config.yaml
normalize_top_k: true
optimizer: "adamw"
beta2: 0.98
Below are experts of layer 2 (counted from 0) of a mixture-of-experts language model. Rows are named router (the router's row for the expert), gate (a neuron's input weights, with its number), up (a neuron's input weights, with its number) and show model dimensions 0-191. Each number is 500 + 40 x the weight over its row's rms, rounded and kept within 0 to 999. Numbers have three digits each.
Before each expert's rows: "gets" lists some tokens that make up at least twice as much of what it gets as of all text; "mostly gets" lists some tokens that are sent to it at least half of the time. This comes from a sample of Wikipedia text that the model never trained on. Tokens count by the router's weight.

# expert 25
gets: "-", ":", "==", "===", " (", "–"
mostly gets: "-", "==", "–", "===", "=", "–1"
router:530570527534484481524495461441581477493470437535476461497535460461388556548543492438476435574532544486581544499527480578493506477530531496515508453446537490501466453421426440549420506471488493465535461543553575500547508457506456443521461481539518462457508498431484599504517474486513494529475546552511521433470462533556410549543475492514549560501463502500514544452445505455570427480505435529490532482524511478474567521499488535506545509526513457538470457484462476510467448462496527396493530505561538497461450492594505535507528523498505528540504502513461541561514467517493461495
gate0:465536609451429518540568497565606545495511488444442412471531493517511512488478498525545487546453491484499435536463559490471515519487535548512466507445485435516494475427511499523527476493515473472477528528556520465496517449544543571645489459402569471483469499454501527561496587429507535496540498524535550539501494511447498494477395492468482488520521567459530504557463516499480472517506462495551461504538480502513543440490553479533404497423464493534478494483493499536528515483505520514594487541477490485528494494436536470504495519429510501540491477523487523505454593508436452541
up0:534523419547485455461510501429409503499506493535537560555472489455476500522520493463478464481537538490497567427543467529515451487531510498506602493571501552501491559528479503479455509476457491488526469477459502556492534580456444419389492558541409488487589504560536472426508453582528448494482498493453422430511507481545494483502619506499536552455509441524462491412502482538539505515513482509464561505476497476502457519513458522491553483539516486461525481548513496469476467487485410493461488442527493513468461515549475521485540455561474502498506556501490510506521408517557572458
gate1:547454548505476480518528476566530472571512474487510450381528522441501456455561486479506523538470535465488472558489540509436466517477572470474580525473455472508428514478515506488519505495529485423451497547543515547500455504564546417592483475448505479528407512512542452512461450434540508491502484483465461486503487486433487495463452487501477532444442504486500471477492500490486511529524582500569505526525441495480568441517564514551454459429507474488487448524549510511586441478462366417499488518541503478437421494486524494515490507459496522544464473495463479429474532449463550544
up1:509434356496535497446450494494485535493472562494488540508478504549553498492480508534484591484493537594460441435470462473495444512478430464563490494571561499472516488590521513489454487480537500483506553490497482503505504513531413500474515485515502471492553458576548498536546484492490486511477502440489525504491510536464496546529486514571522514500507412516523523522484459481531546504458491424474570480470590503542475601492513451531460526387492531515493514486490448478515497437527583529512502504450530500494532481504544546412498434472495470511485444459493530500609467499538477385
gate2:567537476615527503472447455473469490535472486530508515465521493480499490511487486498506531502512515481495511464581490484504490542547441472507531490599530579474489491507467517511519545465456462478528485545558514543458591541492489435457516488598412484486531497594535518450542438525484493527494515508452476512522474500459447486527509507518531505440492440532411501373569510500490508509521496447506589518461570512494475484502499507501574468521550477443494501515504561497434464437526563455457496472492466497404475535572531560534487489503429490529471447509528372527552465524540492511
up2:560556494623454485451582436470525530514533497480440439446521538492507515497512502516492526550507526530507543448480504455497501526483491480522458524521505478564511501492493484494487454563511473457520482541529551491478404387547551484485533460496554516465451482457565489512415498406538468561521516474536504494568466521507472514477577552458527370465541509530517545391470497517522481490506503493514497475581537453454517553522432450545432529522534480534507453475474481504512479550515528475560511450542476497539457597523498477505464553533529504516470493493481472471513501483441587570
gate3:613433506542477435503426513500515522461508509489538435429501579506509507500481513543528511489464599468441499529438517476446530496444525471465528447644531478453509465488491470471531472523542477440504485577564504458519465548640553507531488490497500464528491491496427498577528504422541487557507482487513485506488513514423537548534580459437500548441449547515511503470479538506553501467497518526546460517536517474427495506520449480481459518466545514496482453522509532540538477521526556510490510549495527490531451508518510470513459499495554543534474434513465482441512414490448583517
up3:534410455592526477516362482465455502531498510521558486520484500492527518487534501524507571520492543443506489452497532550467518518513473398533598490638486502488476497557486506504482522486496497576511591583518476525511574511521537503528510472533505472541466553557565500542518402496489516480478508512436482507524538539425485507504539496580513464456433466478459483444457560467519490503557553494497566496454463468463553539499542483478501471499489478489485503509472483517523457439455496488483482521478494486404505493447497575445514446423516459466471433465478450507539473549513530463
gate4:481463447524498497478550491547516488535489511482471513527575465515453501518480498511447579494513521462542497522534414451474533532538501519551462526520558508590447517488504467522500571508498495476493450535532578512505442487409510480479524513559536504521511525508441547491523472528560422513464542479478500461472513430412533476536544579447439490529591555439499485397577496479482592536476502474508513496481516458504482522457455538527480559447570500510503493487531468547486471472549435492504492445485506518454414536421408490531499577532406552523492490486526471509512499456533595499
up4:490580511453485509494573473555596472576512451525470550475577526481429473525502483508493556529523528450527505574538509508492536500539546435457555537521466482503441576435495433537494501502482470385460446553527584543496456526453471499524471544542393531513564472514496534450508484523596485471502532516509497449475518464516493482520497550464416527537580516510509520469508527476530514526471552518460534514544483476474476501458465512517464513452492488493478455477534416479524485466505472515487485440538497531487408478435400557535516572518450578556485530535501540490530454502505535528
gate5:418548488459486425462541436546538427539452465467485496445513494478476485487567489477440554489529570566515503520493532512469452553505557525538580527445499516525445497502517481475397486452551539460523565521497453552502426537548535516573499488453486464497506507541476514538536495461513455523484520522507461526516482531449487483511443438533437541437439498467486512468548440509520470558463601540480555444540491471500475528515555458499458454478467500456412465502428498505559486464513457501537518547483507491427430507537563583584492527454489502520512462499469546450562484497482494422
up5:580493526568457535541539582475480551519526492527479529506489528490500493486454501478559453527473420423451514493519501501493518446480485492468506482558470518495523543466507503503552552522457483455471447505508559532498565528497560492433478543542463545478500521483560495434457530572506530478523467487496498489465560460522524475511590560445566430541566509545529504494477542488476500489556414461493471555489498521459518482493455550499498562512504456552586527506557515483480449506479468531450503441551464474544520439452433405453540452602476520473450538529497483545379515529481558571
gate6:565444509505496485521344514519450566469554527501554496439445547569459525463472489547532494511471509457493476540437506483473516505445457528464496455578507554442591464528502553538507443514525458567518495479550479470498576470592531466469522519478528450510434495480543481484445509504479518496486455450507525504499507520475517525508478489505528492487466492517498545614480537510523475446532443444582507438484505518491500531504494523467494521523484544552509489506507567535554494524429527428453552543538495491450549472479565506404573380469490463475493481494459417506490524505489472457
up6:495411451556495459515404473522460489518519555501610499498473535522536553473524527557440549505500615543515450469508518500521497532538563466409580470578473506511460463567471514502522471528519489571506547581544517541496518497562499464535500459479483481548469484494535521628463434423473454538465486451475458528541529549447488500485607489531514502424475515514482490470471465506506485436520453500498530457475446455496524536492552515499447456452528506488475453508520505512520479473415467454465478582520516510470522505561498553526489489486481533501471494408453496479528567516473490511
gate7:405600571419542573482553445551462496412513467501505544477517498491485535472510484493538484500554510445438476593530478492481487492498523562507458527362486511491513547449560511496555533486535512507479484405437489464482499414523466517485489490413557500456511500533525527451498476470486496499531479577589527517476451455496493504502399502508512511457529479452534544592476558556491517532481501521523468522523518563521514487527492511552450522512472564526496510489495476518500569500534525527550513449446508491470485529500494436455475554445518470532556558463507523503550510449506395508
up7:418583587412529553467593441532481507428517466503487535498519482516495522522491492500542464483546476476465482565533469499504478504472500579522433527421499532503562514469517535485533487492517526536510446365444483458498495398469522528530478490439550507442521497517449500456485562495478492473543467589587560538444438473529539509489409470493489474513531513477516540610548513550477492518471535531555454499523555534534509497556495490509497547567479549477500529479481500506501573515542523512537525451452496522510504525476536424505472568463555441519559550511517512524529489473508467543
gate8:409544520455473466492512431462503562476484501479561517539498436560446492532491474522497472514532483531472454500536519535585531491571473507604536553504510541550469528471507519512511486484453483500570498499528502528487577520422430542520478475439508466463555473549506565458526542530447472554489513590542492532538476489521426461491383449520526476535492447529490511536484482521522491557493463500449494490458561548509454457442538482523508493520497487542513499520480520511442499436602641555541507461549499538485508501496483543510495522530486507624460545463509539566520525520519472545
up8:565469520550465488495500514508450532474517559483545482445406525497537524500507525472482496473509505541537477482417519497484483480468497515460488479527502548513538465539514519490493504499550515619535504477488418411506522488620597523501514467426522486518510559511531475618466577461492497511557483512525481553504518522494545519536496425490538454359467493457447536519503451498465456427553496512490426534504492463501495513537435459477499511589512526519488590525441521537501538599504490463512515590507496458519550534485536449491449499541537520491528485550470460479447523520452484508
gate9:555506505490478468505480532518522539514509460484567457470490461509577489502468499482569452479450551542453438446447526475507533468476546577482487521462454478469492452494489525415556511487506484508506502562504474482490512487506522544571500458429587461511497512444463492579530544459445468540544521538477500525530520515424535470508466429434499574519435524476504458513530517549439459565513536450583398502482464501470454420442560482507417414494516466528551521567504537530466498583439494583547506510521540439527528507477513469578439527471490510539492545491521485504486552547465483543
up9:469549512518461512514496444486527469546533494544492478394481602491445504504558505506447489494498557448499596519456487519549419542491530516350525445505451506484524510516471503503486460532464472436434476526507585540487485457467493417509506522528404507535478444489573511540490493512550493484526455439543521491450537514507436502462582527536501472440580518552462525494481465486516499472459472502549526476463471517476542499569478544473517515572447528444490441434544517458453489468463478431440485560544467531480494464545512521483603477520488524493492512484461558467531529515467504545
gate10:546498495550499533541377491487455516510557487547520461429478540545456470447502466497519500494513504425516616518447422492480486508472494495398396528488527536463531533493509501532517489503488450456480474476526525410514501473520435467458550556473559490524534469523577475457472417468571453502513453420504509487438516477521452531527503549515541492452526507496541514450499514505508532462516399429532534464496533510442484559537459559480481503534502545511482442508492503502540492525474520380472534516480489496490432510550525509385543497467470515487521484480549501439545491487544513428
up10:472440441574495480491502508513496464514499523461512481497443527513553529514535521551460556495514553548495474491479515447514518533520512475400491515467489510549447463538480545508523455553499507568528530611557491521465467474521537552555515451455525497574448493463481530681471503420444505534497489485516481562592501519443493479452534480540464487462469540482448475523500459480485448449512498527503474526466430459517498443483538490539458442478543505510493526498501504510440528524460483509502459528488509483551500495501432561595412544527535534523523512463479504494466622511418477559
gate11:440546573406510512486557468589491497443531512442485539450504516483494541475495472485526550462560523563517417569541544442456460554489581546517491444522493494511513505495536512524476528508581519471465590460465383560482513521594538455534487483414553517490526526566485519523547530461482494499483468536562480564529526518465497485524418487514516509395469484451518527577476481549477479523486580518513532552509483462475510501478505493553450516478476606527489563522495436536537525549559447530548511520480541482490541517483473459537500514470488476491463469515453528470500569509495449495
up11:429548615354527519475581462507497481454511491499452526534527472510539505527471492494528443451553431545493481515531492482494510508481520571588449515533489496502561492478493522485512489491513504513519477390468446492503483448454555510530478495457551483447494510496373473445506562450466458467551491592533557534452477497488529510473442454487449501529474525471511506575551527566478488534474595541558499535515550496502451489524468477499549545572489531516507569556483492550487553556541515548531516468487503513510546545483523444540516556491510451484544521516518496525472483498510424572
gate12:502522509367520481506651513498545476498519467524458516534530481549508455534476504472476483451549505528523455479483507472515501507434519542481467474527520468502555517503506471466458457520558521437441492432453400474492441493481489456417519517540476510465561510564494499478546555493503488477503502501519502473497525506629520482527508529495510507431577467487534497512574472540481499512468544452413488539515549456546486547537456503447482513499505557492500604473472454508515506581513467506525550486430556541557562508486446487539540580470494512479509495544459535497539456531596441446
up12:477508542416531484493481508531522500508477474543481592550501487560476456511467494494523483450553485521509426461483561484551545477489498501493565471581442459530504484523465461483492472501483509450480512504538482520476525557429492498464526514559499522518522477469489490454527549536456484473501499539575541477458567481607474481511501519499469558473558378558536491507583486515499480566429531475434500476472509508501483492447458531491504473528475513517523606462497435469473464467507582568479515466483531545470561445551387531532590509523490437527455538501441529555507459521501385472
gate13:481511559457468448523580509574570474572498509482456492386524551493500499447510502509482553569470493490504467572489602495475474529451573436507602478551488475520494542479481478509514445518549458423451516515511485577497482529572572460540487468492426492463507488503517480489458566415584517485499445508532546514535502496419519496488514488500511455488467453558483530519451524530524497481510553517536500550526508503498552510547539481507449527441480494448483472465488502473584488463419398487478491561529425522499501464460505513509498491485510491512469475519455485451480493509418589582
up13:501526516568540441588503497496578528477462461534447481440564496444458493473543505460500470546497473458544475549494567545461488458532539479494513460413540424533473479452516427576487551469566558518488481532508542435553544484513505453487494409532555563493470481483546544457470499449496558526466481504502515526583454481515478523516475510468591513516451481522558489427468536514512428443551458568533462475561475506452589499526541535486527536466493458477449427451426585517500460493495465428467511540514463517515460538559513534502529539472553546503485496524470488483530475453508536519
gate14:575512415517487475460412517439459479480472472526567486557487450510512503562462508481480460490492454565467528441443446529571575477515442534513552485463540538576492432522491528480507527470432468508545459532494550449558424495440509608511501527522535469507477524467410521511486528546494473530545576524480455435466463513438492507526459464485455521582534541432453500486520490444494468531485486501486506563490473465476449475454451482469596450517513414562535496508536480500439493521569598521522499480474517472465487503501510464467467502547483555576507518510517448569499492540496496490
up14:511510456603474474555431494546582497553500462480518493368474582479438498470537498508490528547404525446504531548504543520447446476455525447472542452459507516490490519461507462524487474497534486432484505536532547502521539498562499454558475503490457506494506494504601507510466501490563520499460486427533496477512545488480495502554524516497547497471462459551517532485445511502540524445573438513504491506511493508443529563520559507531383532456471492482464416476466515452587463474430408429471504553511480512493460468512546539431488431467510494507447479509479531473533498464475595501
gate15:473446445576463500488464486413558526603514497486419393507541553467530524505522498553489504539406531458524578459479511527494449544511452408481493504521557468458518496503477499519520478511473481486466501578521572504484529466484533518611509495522404474509477475469571492542515487487529537518520495427477497487447526530515492496464553564530503421517551585519505457488507473437486467460464443482487507412523455473521534501525562484456481473445477449460508401439508548510481476451473510461481461535526441507515486478491587600472503511489467541494505459516510457509503548525491541513
up15:423437428625468450504450500418515519557501509489465413482492555496499507477551491503483512539439569451481595482464506485523486546548462422468508463506539468477494477497480444481539462506477492484487519587505548511496525475462541568579493495524419492492487492503572493544502463525512525545479498434486459491525511511442489456507560548529491406510505557486456487434462487440502505489497442513463497399505451452487480553511540504445451459459484474456502405434498519525506476479500494502502476563484464523535521494462599614481507514488496512506512447510523433495537510499489593492
gate16:583543495435514482529566585556540506473503486475593532476492507503489550459483512484509453510490542521436441486474559531577586468483554606493590487431477477624505501477522478433502527522562520455471469454461471459526388469537500554438471462515593496503477488479531509507469587468481441539497531574553537461534478455445551486513485458424531556533473456505487532490473521552520463523503559535483446610498477467485513479499489487511476524493509518535540522517486463483516501497488456506542538496490544484487470502450448434481457499519518488549459539513466562497453473496475513535
up16:534554478500480519486498477524536479507500491540464480445514536512426515441468492477482496486476517487471567546383459481544456498434539514404478448404560466498530493476471492481484481533503529410427487498470472467529465498524474438538523507487482510484594475487587453492504506514560474524488469444542507486443536538572508515553498554483562441434542494552481478501507472548484504464470441442510417509538546482503528580583465506501502469576482569469535465439520482473463547529512479392455544570527546518480511521539558475499567504482452580507484477528497577461496492521517564489